Experts of a small language model.
Experts: 96 experts in each of 6 layers, a shared expert of 128 neurons.
Training: a variant of Muon for the experts, 4610 steps.
Below are experts of layer 3 (counted from 0) of a mixture-of-experts language model. Rows are named router (the router's row for the expert) and show model dimensions 64-127. Each number is 500 + 25 x the weight over its row's rms, rounded and kept within 0 to 999. Numbers have three digits each.
After each expert's rows: a language model's description of what the expert responds to. This comes from a sample of Wikipedia text that the model never trained on.

# expert 36
router:478496482498453482482515515472505529501521472475476510563517453464532514509466497463508476463488483471481547465513524514504479466455513506512533517483517466504503468492531497498470510475471504
Short pieces inside names of people, places and firms, such as H&M, Hemph-ill, Pull-man, Gl-ad-stone, Parliament, million.

# expert 61
router:545495504484542465504495509501480536528475506465471545519452502511492450453516500465497470503461481465508517509518519469535445509476503481457478475531479457505453517524520523515504542503491505
Word piece after a starting M or m, and name starts like Mar, Mor, Mal, as in Miami, postmodern, muerte, Maine.

# expert 24
router:490539528515491502534497547479531483471568499498496480485513475490530494480475469523475491481491528484461533498496548467481488480462498539485481518490506452493494478462571524512493481518490535
Word endings such as -um, -us, -idae in Latin species names (variegat-um, olivace-um), plus nouns like aircraft, Stadium, architect.

# expert 10
router:481548487529495507470469518547540482514461480520520473519523491542484558529494507529478432483504519526515522521473504534519534459532525506498494513512503487488491486479524477487471490514501510
Be, were, are, have after there, modals or to, as in "there were", "may be", "can be divided into".

# expert 33
router:484544528494490487532517536556501456526526532520466520512513495427505482490536478517490503445470511487459516500534516482498467505510545531473447539491477500521486502530499515495513484493526431
Inner pieces of long, often foreign or technical words and names after an s-ending piece, such as Renaiss-ance, Motors-port, endos-c-opy.

# expert 3
router:498503480502483524517502437490468519496476524530475482533500476505506558529524532474501518546494470496490479515500468517545504512520498431486518471469505503506533545507516481459505492503467536
Second pieces of words and names starting with P, C or T, especially proper names, such as Pur-ge, Carp-et, P-in-yin, Pé-t-ursson.

# expert 32
router:530519473547536531492465482447486481482489518513487499476530488480481524486506462514444515507501495487511509459525505472504509511527469468498492480481514511501491526533491486527488508549521492
Pieces or words right after an article or preposition, such as adv-ant-ages, advice, over, next, capital initials like S, P.

# expert 63
router:508445486480463463442452533479493505487525507524501490518500497522513497476479462478477508504481502469506498510507490468499499501524459408470556499452502494525489491501523544540461530477467520
Word pieces after short initial consonants like Sh, L, D, W, such as Sh-ots, sh-all, L-oss, L-ions, plus words like light, Men, Women.

# expert 30
router:457513525498489486487518493466527500516466446477543520486518533486519494487481531515491488516483529460506473538491534502518500515491465453478521530539479508465474504476498491529543503479498514
Suffix pieces completing common English words, such as -ion, -ure, -ess, -ate: bun-ion, surp-ass-ing, tiss-ue, inadequ-ate.

# expert 54
router:526444510486528527488492477519456513490506498529496484481500526532488489496514520506494519515508544428472501480471488531461533549449526506511517550484480507465535515491487496487533526504519488
Words in section headings and infobox or table labels, such as Overview, Career information, Date, Casualties, Personal, Genus.

# expert 17
router:498515473522514511485489524526497511478513502454503513533463489459469459503488544477521489482507442497522539506491493563472475485471493405470532520472516509491506511481501530466510556496466522
Single letters or short pieces right after a word-initial F, f or accented letter, as in Gif-h-orn, F-eb-ruary, F-l-ags.

# expert 50
router:526469533515512508472503518453506486494497500485498475447506480522502453508480459559495479490502493515532524471459524498496517495522507501443463495460486563489546513518518511487488465512533530
Middle pieces of words or verbs after be/was/not, such as not-ice-ably, surr-ounded, conce-ived, plus words like used, known, built.

# expert 49
router:456492521472528468487528484479510506503471482457506487490476519498530498510470481510508470478458534457507451512491523465509456481528493504515490527554509504493485517458517510514527564480553519
Ending pieces like -ent, -ate, -ion, -ence closing a word, as in Decentralization, emotion, Azerbaijani, Presidio.

# expert 46
router:478457475520517468476509505520487500503474490488483475465534473518529504481522509540485508468480542532467503492547463475539449493518500525519517481507517501499506508488505484494493519527524484
The word to, mostly infinitive marker after nouns or adjectives, plus through, until and modals, e.g. "able to", "from 2002 to".

# expert 42
router:460486469512509514511501506492460482460479509505529499529509508480494512467524475477486493470545555531489460489467475482458524504482541517474529464513457526481526492516522464470503492533546464
Commas in running text, lists and numbers, as in 78,654 or Allentown, Pennsylvania, plus punctuation like ), and ", before and or but.

# expert 56
router:505520538496505505471536497487534478478523466492508462563551503510478448515505542511498514517461464530509478504525530486520465481500517519492498507514501491502464474506558526503503530466479525
Short letter chunks inside ordinary English words and names, such as gr-ill, embar-r-assing, en-ough, Timber-l-ake, sty-les.

# expert 18
router:499512475484471497529522518462549502517512461463495516499478512493497533474457551464492457505494532494529504497468508492479492468484514486490499497509477527481461527447488497517465499455510455
Apostrophes, mostly possessive after names or teams (Nour's, Hibs', Queen's), plus prime marks in formulas and minute marks.

# expert 57
router:520499482474523487522490516478496533479519522484533536481480474487472510520495481480529444532516525474507527497510481478486467494492532503520462509513490548493486476491504543538485467486483455
First digit of years and numbers, mostly 2 or 1 beginning dates like 2012, 2018, 2004 after day and month, also under-20.

# expert 28
router:475487491486504471539482492483471520511491489523514487509463499483469489509493462487510461532537516440505486491469562522500494479464509521517526503534496498531503490486532487494491521505522488
Final pieces of words and names (-ction, -ria, -ures, -ery) plus trailing digits inside numbers, e.g. Adria, surgery, 17.

# expert 43
router:556501516513497514512483436528455471507471523544473478518489498516483510496521508494489509525490479533477506498489472552545523524488504405455512495498496505481535557518513478480488539495509501
Word piece after a starting letter, mostly P, or word-initial stems like dep, prom, pres, as in put, path, Putranjivaceae.

# expert 31
router:500506536479508504467449475502529465451551513526513477515508494508529528479518486466497526491511519514483495500481457511490532538498438430465509499468519560509514549556476549485475531497488522
Word piece right after a starting T or t, such as Tuxen, tuxedo, Turkey, touring, Treaty, Tikva.

# expert 4
router:489504450528504491463495461498553481511475523524503467523535493510483527500495481500461470507511523482468513511464469521504516465530516522474505511493518475514474466540506507514489506518519499
Was, is, had, has and possessives his, her, its right after a sentence subject, e.g. "It was designed", "is an English".

# expert 8
router:488545493501511520523521499510506492499485467502515484478480531535451501467453518516528529459535514463540464537462522495497529505495535516548499495539484516527528495495473532543490467496464513
Equals signs in titles, formulas and notes, plus field names in infobox lists and headings, such as Website, Length, Genus, Location.

# expert 12
router:525538512525508509525511442480498495505501496552476485483505506507514517516461483518541500532553512539487467517466473511549519478499482473481497477499504529467525514461545464488473501524486514
Word pieces that directly follow an initial p, P or sp, as in sp-inal cord, p-airs, p-oor, Op-ium.

# expert 48
router:514521532500511446455504518531526506521471467474468490521515495528499495522518537487480487485467488516511489512509503496536462489541474487508509499513499491477479515500511543518514560467458543
Inner word pieces following onsets like st, tr, bl, br, re: tra-um-atic, st-ork, Bl-og, Gosp-el, hyd-ro-xy.

# expert 20
router:483536515530558523549486485459492433449548542479488496511496506516482506552520511516505526485502520464472491479472496490509504479480505534513483518505503516515503476499516499508469477519466498
Final pieces completing common words such as fellow, monologue, instrumental, anterior, plus whole nouns in institutional names like Committee, Research, Awards.

# expert 5
router:493508481486496523513520481448494484500509498468480495493486451453536478502480492502524491502498491482466499509525535498462472485500538543520550519514501509509473433509498493496540469473500495
Closing pieces of multi-piece words and names, especially adjective or noun endings such as -ful, -ine, -ation, -ially, -ent.

# expert 27
router:462469514531533543473497518518471519521442473457497498510524494510538515480508495525536466479477470496451521508470494521485495507489494518532518543517530531513469518522541440471471506514525478
Prepositions, mostly to, for and from, directly after a verb, participle or fixed phrase, as in according to, referring to, search for.

# expert 16
router:532500446491492523486474543453482495487451466486506552486480479505517460519516494507534500519538527491535496490490492540487486526490493447505478483544527535504489486502502474529505479477486452
First digit of multi-digit numbers, mostly 1 and 2, in tables, years, scores and times, e.g. 1990, 17, 15:00.

# expert 58
router:494471485485484504467468534514462512498479545488506492486462492517496499459502520484488497523518450547511487546512475509515509486535491417465498516495471528506522543506448534537495513470499482
Word pieces right after a single capital letter starting names and places, e.g. I-ran-ian, N-or-weg, Is-lam, Carol-ine.

# expert 51
router:536524490502480536507502504509510437508529534476492490473507510482492498514540493519541518479490443495501520486532569514484476479505510525513499496484449489530532435457541547547495489478507535
Early stems of common English words after de-, dis- or ex-, such as eff, product, dist, al-ge-bras, de-af, div-est.

# expert 13
router:547470506481518469512476503527497525536491525485483501489479538519446489493501481459531503555475481478492511472504493487524479508516486487475487468500492479510504535511517532556537527468474489
Second word piece after a first letter or syllable, often S or M, in names and abbreviations, such as SSE, Oregon, siblings.

# expert 0
router:486479503525469501525523490483496548525499470487518538560465477504524500541479504529534481472517505513487477490549452486536480480521553530526510465501525487486480448485517480518515511458494531
Final pieces of proper names and foreign words, mostly place and surname endings like Dunferm-line, -ford, -shire, -ić, Loub-ier.

# expert 40
router:456508489489550482505576464496503486502459481469508515518508502489477471513488505541491471490544484468493519518483526466468521490506511512505501529503505524513475472474514500459535525508550499
Inflectional endings -ing, -es, -ed, -ers completing split words, plus verbs like used, published, e.g. encour-ages, arr-ived.

# expert 25
router:540493459494468524484468504493461498509494520520504480517493487481461526490517507503518485489511517506508547495491442502496518462493526511510472504510475503511474516512469509504524481489523501
Articles a, an, the and counting words like one, two, several beginning a noun phrase, as in a fan, a 2–1 win.

# expert 21
router:439493488492454516518504544530502514503495512481464537492525446477536482481463518499482450481509524529444507482474514491519493446526546484498546545538551477489545496526529450482486486452492495
Middle and final pieces of Slavic, Nordic and Central European names, such as Rogašov-c-i, Kol-ts-ov, Mit-che-ll, Czech.

# expert 14
router:522501469511511514473484535475485485505501489525521477496527482495515531471459471495468547471476489489488511506490506515457498508515483514514473523529517472507492465543512537499512488490513445
Word-final s, mostly the possessive after an apostrophe (master's, Woman's) and plural endings (terms, Fields, Motorsports).

# expert 55
router:510513509527497524473494503479501527505491474476544459515468517511518463484453507521452537466460462493536528478493484499513494495473514471518501520477520509497485504485511507518518556507518522
Middle or stem pieces of verbs and derived words, such as download, confirmed, abbreviation, reduce, retrieved, ability.

# expert 38
router:497544493435526518503527526525503516557515466506485515471502489472458478515517528497469549449488511510498526539503478536550514526446497532497485535494487510502511519505475517500514518476479527
Opening pieces of words at the start of a line or list item, especially infobox keys such as Label, Field, Starring, Phylum.

# expert 52
router:492473491499475479501460547507468540507459530504487537459521485516530457517523515450485463503486504510496509488484515525482514552499481496486529548519494472525516477507464468506497498479511552
Pipe characters, mostly the first pipe at the start of a table row in election, sports and results tables.

# expert 53
router:500486512502503524509527528518491503469507544531476499491519465519507496490538448500531491512537485515494534551483481476478550536450460487512515466483514468477530503540538470502460492511473476
Prepositions in, on, at, during and after, often following a participle, as in named in honour, located in, in 1977.

# expert 39
router:478469486467469489535532504527497512538507472484478488502512483466521479491490487491488490496503511503485485490491504490479510452505549503516509506525493470486528478526465464526490512528527448
Pieces of Asian, South Asian and African names and scripts, often after a k piece, such as Sivak-orn, Burk-ina, Sansk-rit, and Thai or Korean characters.

# expert 2
router:463483459473548535554501443494491474466508497531556527519506527525520489478470474484474499518534516515554463513523490497515522488486490535531487511496452496516541504531517476532470479530515467
Periods and other closing punctuation ending sentences or abbreviations, often after digits or quotes, such as ")." and "i.e." before a line break.

# expert 9
router:492463488499535541502447512492487539495469505499488499496451488512509492501464502494461481546529513505499473533535451530507515506526474423461482484469469505492566545496485518498496484461481485
Word pieces right after an initial N, O or V, in names and months, such as N-ov-ember, N-orm-andy, N-ations, Nou-ve-au.

# expert 19
router:473505516444486452519484518533478512476498474461477503492514516485487512510476514517486535502497518493500463483507494513477537508498492530480463508481492519527507504497539533471496507482487510
Final pieces of place and proper names, often before a comma, such as Fort Wayne, Los Angeles, New York, -ville, -bury.

# expert 7
router:500513499516551466521507476517513460474493463504520525477506530474462522519507479475531494514442492526516449476468559484501488497465471500493542529526483471502458528510512472497505528521469524
Hyphens, dashes and minus signs inside compounds, ranges and list bullets, such as self-titled, UTC-5, 1973-1974, plus prefixes un, dis.

# expert 1
router:510486540534487481503490524475468520496481505536456490530467542519491483470451494488515517486519511542498518473502474461547487505532482519556509526500514474494490471508487468483494444505522526
The word the after prepositions like of, in, from, before place and nation names, plus inner pieces of names such as Malkovich, Bangkok.

# expert 41
router:465519511473497505532522497529495504523466465527471537520484489507481493487494474470483462506491459540512468470470534509469548539474535528516503476546515539486523486543478464475507509499479475
Colons and other punctuation after infobox or list labels, such as B-side:, Binomial name:, Date of birth:, Leader:.

# expert 44
router:513521473511494478462509449466471468476519477489514498478492502469474480477530482512492520492524491496541503473532515527478511470475510498510490484483508456503486518507502474482469491501510514
Subject pronouns starting clauses, such as he, she, it, they, often after a comma or sentence start, plus é in Panthéon, chargé.

# expert 37
router:517503496517513478525473526507462520520532504497523549531479476495461484529505484518507509507493563486506503488474522486486492510504533467505488520548495514521519503504486489541496455498488514
Single digits, mostly 3 and 4, starting a number after degree or minute signs in coordinates, also scores, dates and table values.

# expert 22
router:492482470537496499467519483502462506503485500499475458480535491467519556504506503525467521489483490510499514502507472540466543542511495528488503472458504502501461495530502477471510495512503441
For, against, the and verbs like played, won, scored in sports bios, e.g. "scored his first goal for the club".

# expert 26
router:480520512499481505471515495468530528480461460466524554461542530492520506470506524486525493522505486447513466520476488490506527467481512500483492500497513543523493511519474457506541476535487495
Wikipedia heading markers ==, ===, ==== around section titles like History, Family, Charts, plus table separator rows and "Scientific classification".

# expert 59
router:514498510515480477466531512551524455519522531492483468514478507553477475492532464506460517506472472507514522480495483524498462478511475547536460521493506492498458489502461518463484501516493476
First pieces of content words or domains, such as recogn, expl, investig, d-un-es, .co.uk, plus sentence-initial It, This, There.

# expert 47
router:506521486478516532500461501538483550545526517508470501486492508468500506529522547482518518518514481531526504528489476526464481511512485452500543458466526520503522468465451516516559518460472506
Digits, pipes and symbols inside tables and numeric data, such as the 8 in ISBN 978, vote percentages, ±, and Notes headers.

# expert 11
router:447487494512481482534467526501544472480525452468479472485523527515521497511480514505476494473453542482526459458498473468466502502533454520480499490496477507531534502526530519483472506497460525
Middle or final pieces of names and words after short openings like St, Br, Sw, sk, as in Wern-er, T-ower, New-ton.

# expert 60
router:461480479483515475510485550485510531488503482493543475480470504521492523514485499503480470518543535480523522481474527536474511485553507483498434491531521504491456475477483509483484538513509481
The suffix -ing and final -d, as in Fight-ing out of, Aircraft W-ing, Ab-ing-don, DOD I-d-entification.

# expert 23
router:513488494536496487457492483475520494475532516502474522480527471503511496518475490546503462532513503513499510494517473491473539482495511507475488545516512540524488526502475445473463499534475485
Newline tokens ending table rows, headings and paragraphs, especially after a closing pipe or a heading's == marks.

# expert 62
router:501508516506530454480492507489499471490492489477461491494487490476496455516510526482505507483497502510529501472527524468490470535496511495494500527525467494508490498521547553503535513520508533
Consonant-heavy pieces inside foreign or unusual proper names and taxa, such as Cro-at-ia, Lyso-b-acteraceae, Cra-ig, Sle-ep, Az, Turk.

# expert 29
router:508483536521452487489486463494499471448473550510549518514532518519461471479516502503536491518517521519518505482483501535482531485518505517527494539478492490479517491530477449458535485508544495
Relative pronouns, conjunctions and sentence-initial words opening clauses, such as that, which, who, because, The, It, However.